Experts of a small language model.
Size: 13 layers, width 320, vocabulary 2164, 84.1M parameters.
Experts: 48 experts in each of 13 layers, 112 squared ReGLU neurons an expert, 3 picks a token, a softmax router.
Training: a variant of Muon for the experts, 366M tokens, 7932 steps.
Below are experts of layer 2 (counted from 0) of a mixture-of-experts language model. Rows are named router (the router's row for the expert), gate (a neuron's input weights, with its number), up (a neuron's input weights, with its number), down (a neuron's output weights, with its number) and show model dimensions 0-79. Each number is 50 + 15 x the weight over its row's rms, rounded and kept within 0 to 99.
After each expert's rows: "mostly gets" lists some tokens that are sent to it at least half of the time; "comes before" lists some tokens at least twice as common just after its tokens as in all text. This comes from a sample of Wikipedia text that the model never trained on. Tokens count by the router's weight.

# expert 3
router:56 51 40 37 84 62 48 56 53 62 09 56 38 55 13 68 57 64 31 68 44 49 48 45 74 28 48 58 36 48 44 58 41 32 67 39 53 47 52 32 35 46 29 30 32 43 57 35 24 53 39 49 42 46 45 59 46 56 49 55 42 68 20 29 64 68 37 35 56 40 61 46 36 56 33 63 30 58 29 43
gate4:88 88 59 55 32 70 33 37 61 71 37 54 55 22 40 62 23 73 48 88 32 38 58 31 46 41 55 64 40 51 41 70 62 71 55 56 36 66 40 22 51 55 40 69 68 48 37 55 67 47 20 51 52 70 58 48 56 33 64 45 58 69 49 71 76 63 47 44 53 70 72 39 37 42 31 32 15 42 42 45
up4:09 22 38 42 64 32 55 69 37 46 66 49 55 74 63 40 78 33 53 20 66 53 38 66 51 67 56 35 48 45 58 38 49 43 41 52 66 46 72 80 57 44 55 34 41 57 63 40 29 54 77 55 57 28 37 50 44 55 44 56 51 39 54 47 20 37 59 48 49 32 35 66 58 57 67 79 87 60 59 56
down4:38 43 44 64 79 79 45 48 67 81 47 31 36 70 39 59 67 32 23 43 54 76 65 65 17 37 23 53 57 55 63 46 48 57 65 40 49 37 37 45 65 63 48 73 58 45 31 66 55 60 51 48 74 29 65 57 61 43 64 72 58 56 47 39 46 59 63 44 42 58 29 29 52 37 45 64 48 63 36 25
mostly gets: ")", "),", ";", ");", "\"", ")."
comes before: " ", " |", "–", ",", ")", ")\n"

# expert 12
router:24 26 43 61 57 66 32 48 39 54 51 28 46 41 47 19 47 54 32 44 57 75 60 62 35 40 61 61 52 43 26 34 24 54 33 58 56 54 60 55 66 39 24 48 40 34 51 51 85 35 73 52 83 27 51 62 68 64 36 61 41 53 47 70 56 43 40 65 56 48 27 78 33 39 54 69 67 38 76 50
gate0:42 53 47 50 63 79 59 46 32 73 25 70 30 36 35 69 38 39 53 53 64 62 68 69 20 50 51 59 38 45 28 20 74 50 40 71 52 52 48 45 45 13 59 64 56 36 56 44 48 45 60 45 66 47 54 55 46 61 51 20 59 32 52 86 38 51 63 34 63 53 49 39 38 27 60 67 72 54 56 61
up0:33 52 36 39 57 71 46 46 33 76 49 51 53 22 33 51 57 47 52 25 66 51 48 55 22 59 70 46 49 37 55 39 63 64 29 47 64 49 32 51 19 50 64 33 56 26 33 22 74 30 45 65 45 46 40 23 49 67 35 70 44 47 58 53 35 43 52 31 28 65 88 47 60 47 48 58 68 72 77 61
down0:38 43 38 33 51 64 49 85 57 62 58 44 76 36 40 51 66 43 71 57 28 60 53 46 56 64 66 51 13 56 57 39 46 53 40 59 56 61 51 31 24 53 66 41 53 58 40 70 57 42 33 48 36 53 52 42 65 32 49 49 46 55 52 68 86 18 67 43 68 30 67 51 79 49 51 52 63 56 61 61
mostly gets: " for", "ing", " with", " from", " after", " as"
comes before: " the", " a", " to", " his", " by", " in"

# expert 19
router:76 38 55 89 96 39 38 33 67 22 54 58 58 54 40 64 47 65 71 48 34 33 56 60 57 88 56 32 74 75 63 42 36 43 27 45 54 67 41 33 24 83 72 46 53 59 47 40 54 30 38 49 34 66 47 43 58 68 66 66 65 24 78 60 61 66 53 53 75 46 49 59 44 40 59 38 37 49 50 29
gate0:81 36 64 82 83 73 62 66 53 30 72 57 75 37 40 35 53 46 62 72 40 46 39 45 28 49 41 50 64 39 70 66 43 09 41 49 75 58 49 49 44 69 73 52 51 49 27 32 44 29 45 59 34 36 25 52 63 63 59 43 74 41 54 39 42 29 42 64 57 22 45 48 62 30 65 40 36 31 42 67
up0:49 54 67 79 51 82 57 57 65 44 53 70 56 50 32 17 54 46 64 86 39 54 49 42 48 49 40 52 53 45 68 67 44 20 36 64 77 39 70 41 48 58 57 61 63 60 11 44 51 24 54 71 41 52 36 37 56 33 69 60 65 42 64 44 45 27 38 58 50 23 44 32 48 45 65 33 40 65 34 50
down0:28 72 41 55 46 36 40 22 18 52 28 62 57 55 53 49 27 59 17 71 57 46 69 50 30 60 72 29 48 44 55 32 57 43 38 36 46 34 60 29 48 53 27 52 65 73 46 70 36 38 43 36 26 58 73 33 44 41 46 49 47 57 40 69 46 35 39 48 50 47 66 51 57 51 60 28 50 34 45 48
mostly gets: "/", " /", " &", " +", "+", "^{"
comes before: "1", "2", "0", "3", "4", "5"

# expert 31
router:55 55 51 49 55 67 46 54 51 42 66 54 72 47 38 46 57 22 28 53 50 57 32 71 44 68 50 58 55 69 45 47 62 55 45 70 56 46 55 37 34 45 96 69 39 28 77 41 62 32 16 42 53 46 56 39 69 23 72 59 49 57 65 34 56 55 59 39 54 38 71 65 60 35 44 35 58 71 53 28
gate0:76 54 59 45 24 32 59 62 58 53 72 50 34 42 71 67 37 38 40 42 31 27 44 28 59 74 63 56 55 49 39 54 38 56 55 44 60 31 67 57 62 45 50 57 62 47 35 37 58 65 54 51 58 23 42 41 45 46 68 53 58 48 58 61 55 61 63 60 60 33 63 58 52 33 61 55 45 58 44 34
up0:24 44 38 37 70 74 33 44 49 53 35 60 64 52 30 43 69 61 70 64 66 70 63 81 31 35 47 46 36 62 62 47 61 55 36 53 36 64 38 53 43 56 60 34 52 43 65 69 44 42 55 60 39 74 48 50 51 57 28 59 53 58 39 41 44 36 42 38 37 72 32 59 41 66 35 36 60 53 48 59
down0:86 35 65 46 63 54 25 21 55 73 20 70 56 49 46 65 49 41 78 20 79 55 14 44 39 48 33 55 43 54 70 66 45 31 61 35 34 73 43 54 48 69 52 43 45 59 65 55 55 50 70 67 66 49 57 45 72 56 39 62 26 61 14 47 32 24 35 75 30 60 52 50 59 67 58 48 56 44 80 45
mostly gets: " ", " (", "(", " ["
comes before: "1", "2", "3", "4", "5", "6"

# expert 4
router:58 42 64 57 61 59 52 36 56 46 26 13 54 51 48 57 53 54 50 39 63 32 55 41 56 19 56 20 79 43 65 56 35 53 11 65 72 41 50 83 52 69 45 68 34 43 29 40 34 41 27 50 63 38 81 42 08 25 81 58 58 60 49 36 53 41 47 61 51 38 44 80 53 32 48 37 50 56 40 21
gate0:38 53 48 68 44 17 40 38 54 54 46 59 72 30 55 59 69 41 85 71 43 65 71 77 36 30 39 60 48 62 61 60 37 31 38 42 76 93 27 52 62 52 59 22 47 47 13 59 43 54 59 45 70 55 28 13 25 55 67 57 56 60 15 65 36 58 27 21 33 43 63 72 46 37 74 28 55 57 70 50
up0:40 42 58 57 33 50 58 40 55 42 54 31 25 53 62 35 25 52 34 21 63 50 29 21 52 58 39 45 60 43 32 46 65 52 59 52 15 19 45 29 36 45 34 60 42 37 67 33 66 40 35 58 39 46 58 87 60 45 45 22 44 59 85 28 65 32 70 61 66 59 21 41 72 55 23 72 46 57 28 46
down0:65 60 48 36 68 51 42 57 47 44 40 33 38 67 30 44 43 46 40 44 53 59 53 47 33 40 24 46 41 40 11 74 85 30 27 78 64 27 53 48 74 57 21 56 51 67 31 58 45 73 68 15 32 50 42 54 80 32 29 47 61 60 48 60 68 55 37 54 50 37 46 41 36 37 53 61 48 51 40 47
mostly gets: ",", " and", " of", " that", " or", " but"
comes before: " the", " and", " a", " he", " which", " but"

# expert 42
router:51 79 50 38 52 61 46 40 40 35 21 63 54 52 34 69 26 48 48 50 45 48 55 60 25 62 27 69 54 58 72 49 49 40 63 48 76 73 47 74 56 65 74 69 64 20 41 68 47 62 35 54 52 36 35 38 41 63 23 54 57 52 63 26 59 58 59 53 58 60 60 59 39 13 53 40 21 47 49 51
gate4:45 57 37 23 57 88 32 42 30 92 44 15 49 56 66 63 60 56 43 63 64 34 63 77 55 48 57 43 21 53 54 65 51 33 04 33 77 44 55 51 51 36 66 60 34 78 47 53 39 25 46 60 60 45 54 41 36 51 44 56 54 50 50 57 47 38 49 54 55 47 45 76 60 36 73 45 37 64 40 71
up4:48 79 22 34 48 61 44 49 47 74 53 55 46 60 73 56 49 65 65 65 59 41 69 66 59 49 50 64 21 59 58 79 71 51 09 33 47 53 67 51 43 51 69 41 56 52 69 51 42 41 49 76 57 46 42 49 45 59 18 50 45 53 52 62 47 38 47 52 55 46 43 73 76 37 71 38 42 53 62 78
down4:08 49 86 42 62 40 62 58 65 42 87 48 65 62 70 76 56 51 60 50 69 61 53 49 13 59 08 61 48 59 59 56 61 48 46 56 65 57 16 80 59 44 60 66 35 68 53 73 41 33 55 41 49 64 57 25 66 43 49 48 30 59 35 48 61 43 27 52 56 35 61 05 49 29 38 44 49 39 39 40
mostly gets: ".", ".\n\n", ".\n", ").", ".\"", ".S"
comes before: " The", "==", " He", "|", " In", " It"

# expert 0
router:30 40 45 74 56 70 42 57 34 46 51 44 33 25 34 49 74 53 44 41 59 59 69 45 71 36 74 46 66 85 46 23 39 57 46 59 65 47 82 65 76 43 19 59 27 51 38 81 57 30 45 76 74 37 32 39 78 57 59 44 49 58 52 39 57 71 35 62 66 45 44 76 38 29 70 50 63 24 47 46
gate0:50 36 26 66 73 66 37 56 28 31 46 40 40 56 59 54 42 86 68 27 41 35 67 54 49 77 49 44 40 54 43 45 50 41 58 93 20 63 31 28 91 61 41 36 69 48 50 42 46 84 65 60 51 48 43 34 48 36 50 43 33 49 45 65 83 38 37 58 54 50 50 36 51 51 41 76 71 59 57 63
up0:11 59 60 59 50 32 64 59 55 65 26 59 61 40 77 80 43 15 74 57 27 39 75 65 57 48 73 53 47 44 61 70 37 48 69 53 37 71 20 48 75 43 43 27 61 57 44 52 38 54 37 58 29 62 48 37 54 40 64 56 65 45 64 39 73 39 14 49 62 56 41 57 49 46 54 41 69 25 96 67
down0:52 57 39 63 45 71 64 63 32 52 36 48 84 64 53 65 39 49 57 32 64 53 31 52 73 45 69 54 67 31 30 59 61 54 50 47 43 70 28 79 43 41 69 32 28 46 44 47 57 91 39 47 54 65 38 57 24 48 57 50 51 41 14 59 16 57 69 49 27 48 31 74 67 69 81 64 45 45 51 39
mostly gets: " to", " by", " was", " as", " is", "'s"
comes before: " the", " a", " an", " be", " been", " his"

# expert 26
router:43 81 86 59 69 66 51 56 58 56 26 85 50 45 40 45 60 64 56 64 37 20 42 57 29 39 67 56 55 46 48 65 38 60 37 40 44 42 52 33 63 50 53 34 44 55 43 48 33 72 51 73 43 38 52 39 55 47 58 44 51 59 34 33 69 72 55 18 50 58 48 23 62 39 28 51 47 55 43 77
gate4:50 46 50 56 52 26 30 18 51 39 76 59 60 45 47 24 37 58 39 64 61 47 18 46 27 53 54 47 72 45 35 43 30 53 62 31 47 73 49 46 77 66 32 65 77 49 62 45 42 69 55 31 50 58 49 25 62 76 66 52 52 34 55 52 28 33 65 48 58 38 52 30 55 32 41 32 57 46 43 65
up4:70 31 55 49 43 60 69 55 57 54 56 40 62 38 60 78 59 55 73 43 56 50 76 88 63 53 60 56 33 83 70 55 60 29 50 70 41 49 56 40 26 45 38 37 31 33 35 29 59 73 42 66 31 42 55 82 36 27 46 43 19 44 46 56 68 55 27 34 27 47 67 28 48 54 28 48 46 38 33 56
down4:54 46 31 65 51 70 42 59 50 52 47 51 34 44 35 61 42 39 36 65 52 65 62 41 54 70 36 48 56 47 49 50 69 65 50 38 94 49 35 54 59 54 46 44 30 55 39 37 62 90 29 58 24 60 37 59 34 29 56 33 60 54 72 69 32 50 47 62 45 57 31 37 63 45 38 30 34 16 73 56
mostly gets: " |", " |\n", ";", " |\n\n", " —;", ");"
comes before: " ", "|", " N", " S", " L", " —"

# expert 37
router:39 45 30 55 78 49 68 53 69 34 36 41 70 31 45 61 39 39 62 68 58 22 60 45 29 62 70 45 64 46 43 41 32 62 33 51 31 53 50 66 37 82 92 21 24 59 48 57 59 28 53 68 40 61 53 29 22 39 33 28 69 21 77 49 72 31 46 69 57 50 58 79 47 35 60 47 27 56 40 18
gate4:54 26 61 25 46 64 59 36 45 32 26 44 48 71 32 51 48 51 39 55 60 26 49 48 66 43 31 43 31 69 34 63 54 72 00 27 63 46 51 70 47 25 52 53 34 43 60 66 65 57 61 44 32 49 41 59 45 57 60 53 79 33 13 29 50 42 42 50 30 36 36 68 57 19 43 59 67 38 32 36
up4:65 37 66 23 53 65 47 45 31 61 37 41 42 66 45 54 43 43 58 56 53 53 21 63 71 35 44 55 33 51 37 64 45 64 20 27 70 53 37 69 59 30 52 60 50 48 60 58 73 50 60 45 36 52 37 62 35 58 37 56 73 43 42 50 32 52 30 63 37 58 30 61 29 25 33 45 65 27 62 55
down4:66 42 54 60 25 42 44 43 53 45 56 45 63 68 68 40 45 68 27 41 51 30 34 70 70 52 74 57 40 26 64 40 82 59 43 48 48 56 32 21 35 44 76 73 29 46 33 38 33 52 54 63 37 53 50 66 52 81 11 44 50 48 57 53 42 39 75 60 36 50 57 49 79 37 35 63 40 33 44 48
mostly gets: " =\n\n", "9", "\n\n", "8"
comes before: "9", "8", "0", "1", "7", "6"